{
  "n_layer": 12,
  "d_model": 256,
  "n_experts": 48,
  "experts_per_token": 3,
  "d_expert": 64,
  "d_shared_expert": 0,
  "activation": "swiglu",
  "moe_layers": [4, 5, 6, 7, 8, 9, 10, 11],
  "router_score": "sigmoid",
  "normalize_top_k": true,
  "routed_scale": 1.0,
  "balance_loss": 0.000522,
  "balance_bias": true,
  "init_std_router": 0.00877,
  "lr_router": 0.000702,
  "n_head": 8,
  "n_kv_head": 2,
  "head_dim": 32,
  "vocab_size": 23556,
  "norm": "rmsnorm",
  "norm_place": "pre",
  "norm_eps": 1e-05,
  "positions": "rope",
  "rope_base": 7390.0,
  "rope_fraction": 1.0,
  "qk_norm": false,
  "attn_scale": 0.177,
  "tie_embeddings": false,
  "parallel_block": false,
  "init": "trunc",
  "init_std_qkv": 0.0368,
  "init_std_o": 0.0,
  "init_std_up": 0.0368,
  "init_std_down": 0.0,
  "optimizer": "adamw",
  "lr": 0.00111,
  "lr_mult_o": 1.45,
  "beta1": 0.9,
  "beta2": 0.99,
  "lr_head": 0.00663,
  "grad_clip": 0.5,
  "warmup_steps": 298,
  "schedule": "wsd",
  "decay_fraction": 0.766,
  "decay_shape": "sqrt",
  "final_lr_fraction": 0.0,
  "batch_tokens": 32768,
  "seq_len": 512,
  "doc_mask": false,
  "train_tokens": 261500000,
  "steps": 7981,
  "dataset": "wikipedia_en"
}
Below are experts of layer 4 (counted from 0) of a mixture-of-experts language model. Rows are named gate (a neuron's input weights, with its number), up (a neuron's input weights, with its number), down (a neuron's output weights, with its number) and show model dimensions 160-191. Each number is 128 + 24 x the weight over its row's rms, rounded and kept within 0 to 255. Numbers have three digits each.
Before each expert's rows: a language model's description of what the expert responds to; "comes before" lists some tokens at least twice as common just after its tokens as in all text. This comes from a sample of Wikipedia text that the model never trained on. Tokens count by the router's weight.

# expert 39
What it handles: Commas, colons, semicolons, closing parentheses, dashes and table bars ending list items, clauses or cells, e.g. "2011)", "Relegation to:".
comes before: "\n", "\n\n", "0", "2", "000", "00"
gate0:196139079132153101122125142120176146123077181164117145098155142111113118130150110090106128110125
up0:113154141136120136129106123118124128133155126150120109139195101101104130113161136123153119178160
down0:155142130155142154110170127120111113158116126172134109123076172163130110097141094120135132099090
gate1:119129080133175148119114104131185106139102128121173101138146071140104133074099157147126112172137
up1:188137159105143099192152126064139121145134115149106132150104173157113126129136120146146111142130
down1:135098151102081117153118114120167117143075128113144165152099120099146123115150147139111157124128
gate2:122116101121103151141143160110100125103131109101140126158126105121128096137123204154124140112125
up2:115162125134136148124089124099128099134151175130122108182148074166117103116116161146128125096085
down2:105142071124147156094171127120109102110139135112106149162101095110094115169056127097185131151144
gate3:146104137109128134071156156095154114119125149128116096122091094131129171159113113119147174096138
up3:146146140144074126184113132104111127153116114133097128141114130165087118117100161138121135116144
down3:133127127087168098160147125151115112159137156122111116126133147082131114156159115119140112153103
gate4:121118130110145111135129114132161115160117134079137159103127139111131118114155169190127120128099
up4:100132110139124166110116112163108104118090112102130123114113108150148146171132103102128145102146
down4:101144110123107142139159158129096131153120104080116126146129146150175132133128119108125114147120
gate5:150128137061131159149151120078118099118112113121085101122140155171134155113136134126149177128124
up5:157116109116128113146126125053153101145111160144106124128135153138145159129141099106112168140118
down5:104113083113135147142086154112145113148094157160134132095110153113186121077170133125153123125093
gate6:137127112152153118117142157096136127105119139099119114172134111124105152087115113138132130116154
up6:110165087127132150108153118178152123093142129076139076161147132092122109140133136131160144128164
down6:157168074094161155158155149117081104096142152118122135143111179099136147136129125134193068154118
gate7:141141107139095132127100130168113157127173110102160145098130161134098062127127145148110097146109
up7:147191159143152149134127128096119084135105072118129096135133138131107149105133132103118177075123
down7:107149098149133113116125137099130134100106114101137092077145150115097097149058151103104140137140
gate8:114107113159122120108160135115113104134133109112125091144157098156057125133146095090127114187135
up8:118118113120124135112053161131106186135144124141150145111144128132097116149086179162130112117112
down8:114114132130101146123137147108153153121138118114129110129105131159133116143081171112096151112154
gate9:118113159106155141170130126127146117158154118135095121167134103183093136122114169151098130116114
up9:130154132147123105132130100105067118139126103159124115149110131146134151128104104118112108119156
down9:133139148135125114110119153137134118112134111126066146168116159135099083168097123153065131136087
gate10:136110141158119123083128123183165126111135142106142122156081142113143146135131140125119122102103
up10:135110161125086084113115111144151118110144145136056134122126108143122133117136084144122087161142
down10:112144123130139128162108151131108151116151147098097159099116125157112139150116152145158132151117
gate11:113074108144109116077115138131135148118195119170131158146192091143112109099098135160128115154139
up11:136132106125131138131113061128098137116150139106150148131132155115102078151152129134135133117114
down11:128145069108090134149149133133153115101117141091123134133076113112146155129188106136187136138113
gate12:079138144150120217116093136145156118145094134138141113161120113128092115114161135115102125123106
up12:151128108142099175110156123137129157110102133144168127135138147126099108144168150128125131110138
down12:160145192158159157117116115156129168103127131130168119130141148115100102132178106137080129126115
gate13:101109161106165084150115114129120108109157160120144101139166116111105137101124055118102130127157
up13:180120127138161120137162131107126098146150126112131146131139167100107101092112134102126100129137
down13:162122082122144094127143112124136134098117132093149131136130116082103078139114140173124109179131
gate14:134127144084154137137124126108139141097160153147137126110164139142134124088134120138134112167157
up14:105131156138130104107168111114133160138122137105133132137161123119112130130136101123132106122131
down14:114142121123125122108125138099125140128146122088155102199099168105129149154110118139135114150128
gate15:098134135132166144117141124133144113140121145108157134156151147105123138172103155134127124175132
up15:098169117134165122100114123114129138147119122117144124155128110077145141169129173115116111143152
down15:119134133135126144079133081137115173109147159149144165132141097110181164090135139129126155135095
gate16:154140131094170136118120138152114123138113123148154120079136134152138080125127152127137094110103
up16:148121151136142060100104164130146137122137142126147158151140145094132137156111142177125099126145
down16:136120120132071106134156122146135120157044172157112136154156113149150137147128128104160129129121
gate17:151095114119109129128113132075142103125173142126132146105131103110105119122138139110109079086195
up17:123127124139091113112100133106114113121109142131115113130118101104104114131085121139133116101186
down17:102073069085107136141163098125106066111129128138079146133104135118127145138108139141163135119119

# expert 11
What it handles: Separators and spaces right before a digit, mostly table cell bars, also spaces, commas, parentheses and colons preceding figures.
comes before: "1", "2", "0", "3", "4", "5"
gate0:116099108144078143124194131155178100152165162146114139123160114094108104117165107157146142115158
up0:118162123094147121127116098079162128137100126135143155141157159101120093124118139108128138145121
down0:101154192132132126108117130104170145136151121153143089082119147161144085109121129164055149132145
gate1:110170131099104165110144095162098075122169143117151096117135125129143118120118127115138145098178
up1:149118140183112138183110108124166130134093111142076119126131130145064156094130111098110106142155
down1:136107159116105137099174096114127133165167145106150107115148098180134096137150164131152149128113
gate2:127101100092128103127117160156115120185124137145086140099142108061133115165156112114144094118127
up2:131100149088130071111107168106125094158184109110145146109138135115132157140154161130154107114108
down2:135138128110161156151094139132132098117150099134161087142115157152170149092129153107140097113125
gate3:116157126123125124127118070113137127164109078156166132163114128120100146105102159120086154086167
up3:100132132146172113142166110143160129091135119108121114127144122175135151125111100146126083135132
down3:110121174105147144127132124095076127105168146133084135152086129131143111136165102183162085133104
gate4:121153139127115099190108145129171127148092160125122082153124124136138118089150201128122125164093
up4:157148142173159152140106131098125119108141110123104147130111145165103097141134154133122138149134
down4:138132140114121105118152152121126110109130119118088125123129103110075178112152130115154146120108
gate5:132085139113124142163145138165138090138155106132160137165120140111113111129119199161131144130151
up5:112170136096142124155114197133140149111138114098120147134111165139126122109114136154129106154106
down5:120129162145124117130100141137132155170146134096130141125117131142124181138132095160090139137136
gate6:108157115103079123116096122099075122141114122171118113116104122104110125128133104170115119116127
up6:181122156136085137153077116099129126110150118150156136146121153095136098105148094139135113115130
down6:126164098154150107147163128148136120118150123093128089116127165188128115129142151064158138095143
gate7:146136150123094154116136131113122131143103146145129098108115086118094153123147055135104121143119
up7:106113094100108092163093118121132127152153110105118119164155172103156146115132187100138145127097
down7:129136147108147129101071140081118139145165092147143096120104132121160154150099110101135148128159
gate8:087157135132148118160128070113150093123097091124114134102167146101113118113130166125112122120177
up8:131136149109171095142123073102140118124124109122092157115128154104140130125104131122108115118127
down8:145119202128132172092143096089100120119169172135117111165109131170144127132193112183210116127108
gate9:099104094149177128108138087165108122135074114106104112104162112131096134125125137087116155113135
up9:132130100090175148130122081100146104101067155034148153117131146104156128137120145101152139114128
down9:139114220146128119111163115095091110136188132123135093130109135145143130136096100116116138105135
gate10:182149141104076113165131113117092136156130153132115139125155116137110073103129124138166123121121
up10:181155125080125141133114113092114140120129140107123132107178145152102157146154098123148139143132
down10:112117168141103133126149128083102093149071124144121129122109117103121093136140108106161154126126
gate11:132134139077079106108117105082142149188128123088115065152132157128170096098162159138139122118144
up11:145129132091135115125159120124137117127158114172149154124144153099120115093129124146102108119129
down11:138127088146135115130171168127130097139155121128136115081086158137094113139135161110195143120087
gate12:136141128140103138121134112138153097125099137138112111076132091167114148128077160083105119056109
up12:111117107152171085106108131131132112106166141128129155134102111115150160132098150128131136100089
down12:126111084175112133158141153180175139116115134117092107121088134135126178108161139170216119089113
gate13:132120140120102132191106163157142092123128140140089114090149119104112121083117129153148100122153
up13:116171123115101160126126170134099067088115106105135140158092147101125141126143117140126142131156
down13:092162098086112122102117139154092138153122161122126116111096111133124120126128123124155121177112
gate14:131132115101153171125145147117141118102134124138087102167130093111098134143112165102132175135110
up14:142134113132146102133130138120094142156102160096124145126149137111113063113145118168125113139109
down14:085145113124141115165161101138125128174128130135157139146141121126112068118118109139063135114143
gate15:116091092113088102123159120086148140119128117158081140176118128127100142086115137133112121144138
up15:107089127126093100155131108074142115101118082106135116145087136096155144139107147148139135153126
down15:151153076152105113146118138102123136102123110123124104130131137131142174129134096148171145147085
gate16:122129086120104126159142146108140135134135156156086111144133174147119139107160169146144085169155
up16:126135130110164122127133095117090120139128107145109145081137108103130118144120075127143169098110
down16:105098134097166089130140104141132139127109140130110113162128106101120081119106152132115148141175
gate17:160113160171122116154142123141111115120119126168103101184106118104095075146083096145118130124130
up17:132128100105069097121124153098100144154094166143112139120191142102173150156121102102131138140111
down17:107125156112142083150101125124120163130163097137145125114137128178116111135078096159086109161118

# expert 24
What it handles: Dashes, list hyphens, In and of, and month names before a year number, such as –, - , September, in; also mid-word pieces.
comes before: "1", "2", "3", "4", "19", "25"
gate0:120122126125104137103116115096111150129106152130145135129150124138146086134094149166114117156110
up0:127109129121156163118143125163146133122180113140111129125066155079089129161130113131129134127147
down0:106131160135142148110099116104120117118170108131114141148162126134151142099093098175151116116152
gate1:119088153136145129178153125120148113166134099127144141133137151149110095105111104130055122136142
up1:142144126121170130150153123129163109110162116115127129179135140197127126087142154079094094140078
down1:126134193118094130167124102116142127125119150080131083131092139154147108114153136110131145098143
gate2:117120133133154127096092127117091121131128090132149144109131113131137119166123114160123145104103
up2:123096121163134114114105184144153178134135118159104144161145162085088131103132159138125118137146
down2:101137171138189180131158115103125174125087154097123141100175139136112139116091139137101131125172
gate3:117157127141114130104086078161160109120091088129131131140157127149169117149137177129133102073103
up3:132119129115104126107132129111113123085155130113101124103120084139178132106134144110137129140107
down3:099129142126109114098128121145119072144128123132127068082116161113129107126077138122141138142128
gate4:108148138104106111109108137115146152129124079136160142044165131134128140127093132128116124176132
up4:156120149118138100113135111138082132166087171121077154147135150133106119123157090154155134101102
down4:133092172137146131136140120149130151155114143171125118123130149153136140140145103094130070109097
gate5:071113146125117101130113134128160104129129141121143109129176093104125106159071170136102155138129
up5:150101119138131133106152095129111098116095136142088142134126133129169145139192113119152119112149
down5:134139102118121100124147102090164164101132103126125150108177099131158126134160132153127142075137
gate6:113140176101144137155137102189118115145138109133110085130133153121099119105137152144139133135094
up6:116122128150154116152148117159136129161208087126140126123159124131167124102123092170113124170122
down6:171135131112113107122090105140158143109119132149124117160113150137114066135131132107180122092122
gate7:186151145077110103139120159143126112112122123105127128072142146114129124094113148143100147158157
up7:121114117190125143132107146110094116154106132151123142166112101149127109167114112098117122118116
down7:101139145128122134118129117142127122122153109097119130132114155100155146118121132090117120096124
gate8:088125141143129140091148138122127135133083144131171118116147111131152129124132089163104154167092
up8:118130118145152109097125141062145173148129138087122124142151109104145094154130125096107126094136
down8:171082099104128105147145115131156131149118137144129120108156140141120090124177084114126056092152
gate9:101143105123162160155138146103129114081131108096139137136126144142152124151121143161157132113094
up9:155136122130101120100102104144093120128164140146115124153142094163141110126170108157162077166155
down9:133133131123117138104137139163135109108164106115157154107180105127113168111115166138113144101127
gate10:145113117152095128104128105158114129182122156144149113095180120119119115129104129153153156137149
up10:152118147141160150098126106159133154125102094162125112093164113161137139106125098119154122153112
down10:143136166139080128149153122115134132166134157117147144138120146097087086124138102129149127121136
gate11:106092129128105126099143119154151099133143149121138121163159078146106139129108128149130147127155
up11:122127114144120175119179164140138164138165125143137162153146125095109121127134126151120114121113
down11:162136108138125121122110139154165126132107100108149118103117171126130116105146120131145141109113
gate12:142087165121173160153153141119159140141149095086103140106110152120137146099147151139147113137177
up12:139145146102110149168112147125098160116127142156153158127102137087132147140100115143116123103115
down12:117129144110147151130116120082096131134110129174075122141083121154110175134122133112145170105123
gate13:081094120115119108135132149138126151153114118191112091170162108134129128071153149156096139177157
up13:089143121149138120108145118100162078136118120122157125141141134138112098111156181126142109141175
down13:106102126130109150119143142151115138136082103080132152142139129095128167082127131147082147092112
gate14:092150153139159161113108137096123103152156148107148158147150160122140105139120114159120137136132
up14:159114117124118109124165129169186067120103117135128100164141091129116121083111124116136120167138
down14:143126142114104097115140126151130132162116149090153139165131086087137145145094128109122119167176
gate15:104138137160101097128148135128140169101107122107106139103152101159131116133126125145151120128137
up15:176106129140070105099129153110103128137128141141148134177095098110108137107151083121142182111128
down15:137124108109074091150123102101133156092104151121102104117125152136115110131141083102175165060131
gate16:072084131155177142133097091141110140099104120139156108147142087147104157121167140121130121160191
up16:132173153143141109168126166119084144124106102100100124131079137110133123096094105102124140162109
down16:129157184143117099094120138090133175128140122135151094119150137117092118092102161092142142114189
gate17:141137144085132144117112132150086111117135109139103137145097121152144118130116132101154142106102
up17:139117126059159132120181171140153054116108141146112139118149165157121092103118147120149124142098
down17:144112121153127098148061124127087110136140147133153149160138098090115133090133137102092184147084

# expert 29
What it handles: Table cell separators and list punctuation before numbers, such as | , - , ; , plus range words like to and over before figures.
comes before: "1", "2", "0", "3", "4", "5"
gate11:123160121109120145120127137145149108123135107115137123150109131182123112123100072132100162155154
up11:087165092149111135102144139131170163111121165161088102111145135124118096130129129104120101143137
down11:117120155146129106144073145108143112117164138096129124119096143114129158135141125146145148088078
gate12:171173132057171113142094085083116126155123151102120068126096108172142116126162155165149096123095
up12:189142132082144107152115080080088116138125152086101101109090135146173117128156149145130106129132
down12:128118130129149141108101124140099115118167135134135121110156135087178131084134125144151103146122
gate13:077119109154134120102153132171100143123145081137139142134131094139105108135118161104116142116146
up13:118129123158121097122120147166154133112155133092110124120117114175135150116170113121167102147180
down13:157100116113101116108128147120095118127143156105092105127125117160160179114154123095207122098127
gate14:121107118132141099198130093144135148107085106173119133138111154131075134138138123077136164134140
up14:113071141138148116118105126198101124129112107115144148136151100116130148174138133134136114143159
down14:111122159130158090130157081143090129121128120122074189124147175135140136158094139144150157139132
gate15:106131101169119178088139120154122135162123108160114118141118071109084113121120187106128096141153
up15:131180142156147168093140161139167127136132121166131137122122098127137134123133098128142121148107
down15:165136085148118133141138139091123091114132158143119106112126129098123113099139114130173114116112
gate16:137151108186126121116156195109153160096099095100146102125131108071092115131123142100141105149131
up16:137143078174124133110137141083143127112146077084133146105137122135137179148150123109131099104134
down16:138100060136150137158120117140116146103147083081110157096148139159110144142130144115170097134092
gate17:150123116136119148121096139166127115162134141173118099139140163191122082117134127149127121139133
up17:124095174155122152093160150165129137091074147136168164102142131131100170138114135128131119126175
down17:159080135139123117109141097111172108134126142145147073130143152094123110124187107129144117136125
gate18:124131127144175121108136144156157088143132135124112119122173139170155107107151108181131117168128
up18:127122155165113148087115134149142143137113084132096164090130173132094175131123122081133141091119
down18:122158130163176160140159100109168124122086147150118170165119104133092081149116134094129109127151
gate19:082098102150123140122146130126123103106148099110144136144113128133065131089108135114110120131142
up19:140154136081137152158159093130138111120130138101115108146153091096163134135166120165113131113120
down19:117101222127098163098138123135125140091102130082115105122089140141126132114091169157163162096117
gate20:155137119110085129099130121198134121128128124137119137142150109195109094146128163132096123095155
up20:154113129142100132088128148115123146106137118148140126137132147173127130109115134147115115110149
down20:162106106111121090093138146132111147131196098160120133138175116135163160155151098119138104120124
gate21:100122134158157098076098140134149175147137124111160102086151148129130072069101108097103112156171
up21:122139112096124153166161120177118141128113136159088109099163107134119145199159097119111162129109
down21:127176180093157146127140125137167124074140097092103147121129104078081134119146148143121119130105
gate22:101113091173158137098159152143145135112123093073154140111086118112155167147179110133171123140171
up22:144150138147136135120150175139165164095115083110142110131149142097132123182136152158117080126143
down22:120102066108157157140140123147067174117141112093126187154114137146156157138150149147169121143106
gate23:113120111120162105153106096177083137136122129128157123124189123133157084155139118150129129155082
up23:128132125117122174132106131140111155119109151081137119157142146136128155122189158088139079116140
down23:125129086144169136124133143131156147152135161155130154123106106122138083133144116096167080120138
gate24:082097114127135136100112109160127127146124107090137169138132153121130116130150119155109083154157
up24:090138135120136179115128110174119157115168107166135173108120124131139104163118152148137092153113
down24:126107097124138127128121093126129108126153152129100130106106185102092120132165115115115106153090
gate25:102148135109148153099088133072123121126139103105129139122113125111076136132123117105130115069145
up25:088129125145139133138111164130140136098127089101134091106102152111132131124151125104114134112151
down25:128113045165141094122103148130116140125128121106169133140146141152097125084138149123159100126180
gate26:106155128138113136141118125102091124094089128079083135042156123143161130154136087088124159121118
up26:121096157170174143143132098165121129118130109133162128131108111138083124138108121143148168152168
down26:125126130157145095132154088112149112166154108135119132134128178111118130146139127124171142134138
gate27:123126135136067160163145080142142105108150132101160117163148123147094133139117132122168141117109
up27:180132142114088118153143109097095142148150149144140135163163156178091110171136070097129141134090
down27:125160129137069147093173132105125126160139146160152120136175160148143115145096124083161089138149
gate28:128096122129138138129168142171115150118129157130125114119118115078140134125149092102149081120126
up28:144147108123097149086148134128115105094113131107103103114142115091173148154146158101136117077117
down28:083152112118105126107162122111146127116115092093142098166110097141110079122155127089160145120141

# expert 20
What it handles: Final periods and word-plus-period tokens closing sentences before a paragraph break, such as daughters., 2008., Division.; also the piece ud.
comes before: "\n\n", " The", " He", " In ", "8", "5"
gate0:143127142125095109137104121158145107103098113167166152166169061074117114125122148111139156117093
up0:129121151116138135162106127125143159149155095088136108089189173109173129114142139070153137133129
down0:127109157112120121123126185140178133115096156117106091099126163131157155141141114152151146177126
gate1:109162142167127079107126110118188143152130124130124184114112106079116135168132149160132129120139
up1:125145128113147113076114143114140139140139160137128135115110143113135150143126171209106125068097
down1:069109101118177135136119094104131097147095110172135156130119124114157132165146119103062139122129
gate2:138106122135137147094121107099073102175132106132166156154123108157126132128130104124125124161143
up2:140170126082155168131149108118119167141120134146142142138135130140134110125112140117081160153112
down2:107122115114160138124160160117137105139139083157102107131136124111156113123117094137091096138075
gate3:101127127126075126094131143083159150115186103069124114120096143171082098099128115129136093134183
up3:095097162074120112147137116110070100119129170138052123126138164116124155132146119079106150148139
down3:105133122153123116134097150149143125182146126116169101169095123128133111120132152097114128120131
gate4:136180144149163194176100165200126112160124121103128099125186122124103104113134110126124140100182
up4:184127132112134110080106130126127094106105128149118163117147142124162112093090154129130139104089
down4:147136123139139133141106166109122115129147114131110149121163138094169151076112163113203112148053
gate5:163132111149162098094120159111146153125109067139104158138130139111167136187123149138145148094132
up5:130132132129156115175117159116120130102132149153114171143155140105166119094159073168109117152109
down5:112087067143170112061126132074103109157137092131123131105138115146140120158100127131155131090134
gate6:129112164169114132129083127123121139147134133126173121076096131123112124171148131154099162138082
up6:089147114119135132099145112098127136116138147123142138110137123100126161154182102172156168128106
down6:164170070056114143148144129097110094127135142085146116103128136130148100105127196132188134072112
gate7:119148135102129126106138116103135089131112110117105184115168137157105107097089099144147094139097
up7:120104081178101153116097127161143137144140106142147122097102111129148095113124116149149143170097
down7:141110133134113145114119121090086140153145125099128192105135124138097109138105129118105172106159
gate8:108147146138120156121100106133131132125091154077143119152133120130122123108098128117153143126140
up8:080081135162146114105125135124126137157066150117147116120106118160093117128099160135114110116095
down8:128160172160181169121096151130132128113104145113098140109167145145135137101119054075124071158165
gate9:097084150104133143109129063117142138148108119163119147121180135139097114168140162156101131117144
up9:107107133141137098157117132125171147146138145149131080143147130152127086129120156117107123167158
down9:119129090156146148157088157121160134087135129145134124132121121122150146097149130110138105140174
gate10:083156147117125123131129148148121097113081128131107104090153141116161116117127104109119118117146
up10:142135111119061124150096098135097191122114111198086123158108108121132132118126085155127108137100
down10:138158161110125121153096131117151083078098117153078158104092110138088092146129107144134132134100
gate11:125127094151129126121104076178165152129157085115139136145138120179123119111129174153152099147122
up11:125073130116143119110178129135131131134143087138197160170115142168118122123133143097171139120181
down11:140135084088125123158156158094146141081128106093133121084101143092113139148180162142089161128096
gate12:119127137128137102150153162116170083125085135152117073105162095185084124136115143107131118130112
up12:081130111137139119114121141091099142134109163185155147141161135106163106094130172122114139140127
down12:131089070152095124092119134086173135150157189108095116129137133149134144137114131126141158122102
gate13:071144112146181142112088158117158126147127120137131091121120112146115166138112133115130139147130
up13:144125125139138098187150109148163116135139120128169074122154142148118148146131104130121134163061
down13:163109076145092094185122173138120150169170098127120146130098128097101152119144087117170191152119
gate14:089164110150072160096085128156111131128136145091167107176135131105174120125115106107155121119135
up14:117145167189141095104088096143147129131167140132146125113172148132165102130165093183124166112152
down14:120134158121145107072121126154118127098110132131111106151105114160158157121137142115161129072150
gate15:155115157085105088153154165128128087095112142135113103150120116167140149087141155142142157149141
up15:149117105123140122130159167122136113129110113109117070145126163157140140105104069139135118127164
down15:135131126142100095116138143123155126115107149100085157108147114100117104105141096139110126156146
gate16:084127157120135126106127102151146091132112165139123104139115096181124120086143154122140145139119
up16:105155135076117139130166132149144062112142158146096126166103163163138160076116124117114154110136
down16:123092121114137156096121109126091129183123117150098122122121130156159094128103083133096097105137
gate17:136076156085114148115176145100104132117104121098163122127083119102132120128127153100088146152106
up17:145167146106134187120134100116116121140140128113116168151114143119091103146136142170117137123078
down17:109137150140092116154132106110136139137138108154169132092181139111140114126134107088090093140121

# expert 8
What it handles: Periods, semicolons, colons and closing quote-period or parenthesis-period ending clauses, plus abbreviation dots (e.g., U.S.) and empty table cells.
comes before: "\n\n", "\n", " The", " He", " In ", " This"
gate0:105103141168121161096099142140159130084152143109156108105128078105111117124120172157133145161105
up0:131148128150119141135181165099093113145126130104140122151085097155127163139116169101126112104151
down0:101097146172168134114143125123127136118118122160151122080188138131110089168109165146124121106125
gate1:073085134115152109108142067105138132137113101116142125105153115146101146106110097130124173092136
up1:093145109129075105132175153105136093100111107160119104103143137110174150127145178132129157150148
down1:109110171112156094134132149134088100112111136184150140129111125061163139102123117146121117125078
gate2:119101138132150117132070095145131101146142100060151106148117123148145128149122151165136150101134
up2:119162161120115153146165101129124145146091142128116117110166165156138109139124120092133144155157
down2:152124071097069104084121111106097154128143182141106128138143112136076091124102119124125132119156
gate3:150107119151154113187134130141161144147171102086125144162120119157122140126158168103114130176146
up3:115095119129095090154111160110172106142175106096160104154136122123115125094124127127136126168164
down3:100095075096133147134116150130105120116095177114128175159142170118146139112150146134152118133125
gate4:100120144166124130125174103110154128118118150125139104124190107110148130114103147100127104129104
up4:104146149093111122107101092151119100113167109123161141110106110121146117149141094129154147131142
down4:113131136128088144146115135144125143051145136079125140121099128117131116151097142142179136131163
gate5:109133096155139098111137160158142145131125084102093114090155129091125160170124114093136128105128
up5:143130134149111091122180133138139140165109163191101115145112131102150127116123100106125079127110
down5:162149181125090134152094129131103124120138125162193095104125152143141118150119139087112128067151
gate6:137097120134138164093160135161092143130131099183183105146190103133146130103127125131106115136162
up6:124122121125129200093130154165095108162176141126156131113159176124128124109121096119121110116113
down6:109126126143128116157111126148169103129158089106133136152131135120176132107107130105145118143079
gate7:140120152141135108160111133100144122099137118124134155108143131148079108109087119145113110152143
up7:086116108139154098102174110152142111131095137118153128102150122128167119107143131139123181121138
down7:161162088128119092125173138111183169150153128115122105090096132136134146080127130159148130140119
gate8:100144130168105138173128188119144116174122152125103092157089113137107121111104133086117108166177
up8:134121122096127120111146157097110140117133140152164088129088148143129103111139093114127148118107
down8:141130131124124115125121113126125134135125138094144142117131139125111121132116128080073089101085
gate9:130085143147140118142164155132141100143117143129103106168114112083101152123122130111109178156155
up9:146135158119120167128104110105084111125069113156121122124103117138116109122078149111112121098121
down9:132090092103114102108138124124128109076093162141135119153121055151135169128145154148138148155132
gate10:096158145161119117146095132135098105124106132132099103139146082117109131076111113104116130148144
up10:135135128135123124128133158101116118151148090115116088124096117159123138085163171103101118150170
down10:145152121082138135112084126096082119091151103097148102148190111140139098134113140162115115131110
gate11:147139111159161101192118151106124168150128141192125117109129144142145122140120113107110119115181
up11:097162109105124121129156132117172171126108121112135125099127198144134158129164124141121156125077
down11:125084136079124113148131127125083117138095113111125121114157173089094108139132128140107124113102
gate12:085161113129143142107090116153145127150118178077137144126126069107098137103126137167109103118138
up12:173188137110107103143152143114112117105115098145117116114102125153137099137122102138140123110136
down12:165202115145142132099115158131128145169139113110179130140059130144141154157102137131115145122120
gate13:128130145130133141094184147132086139152123173140162142134119135139109163102122098111151125145136
up13:111140138157168112141123163141124120108114149142116117168118096103145132127120126167116150183129
down13:150152118158131107134099126166153150146168103138125136150141149116150156134164098118127149156105
gate14:122167114101144126160085139097136126170151107069122096122161181128143129148136125103124134099162
up14:138180137097127101103102113104153117127101119129148093141154151106133125097111123101128152107101
down14:138187135136121177130094084127140144153101114118141153090154166132114137133105082143123076132130
gate15:170122120150130100156127137111153150143105173147126107093108092127140143134086137156084107080155
up15:151087133159149131178128132133187116111144152119106132140134105158124109099118105142117134088125
down15:126169092118127140142135144134130152135147144166147135113125098136154136131144129139169101107154
gate16:159116146114124134103119159138164084109102122088108117117105107159141137099114147121140115092167
up16:082113116152145095139102089129151143138155154172135122126137141107130106141130129131133122167130
down16:154145175112101142144122147176135127163124152168122126123129117120151134124102086158047125112093
gate17:132141116157131129114124112097133153185150111180162101133105114106109126107113097107129075092154
up17:087177128101189127105126136164112121158148161166099135158126115124155114123108121124140123125125
down17:123158136132152123149130145155120097135155147118117114130093125113135113160103142067154118124112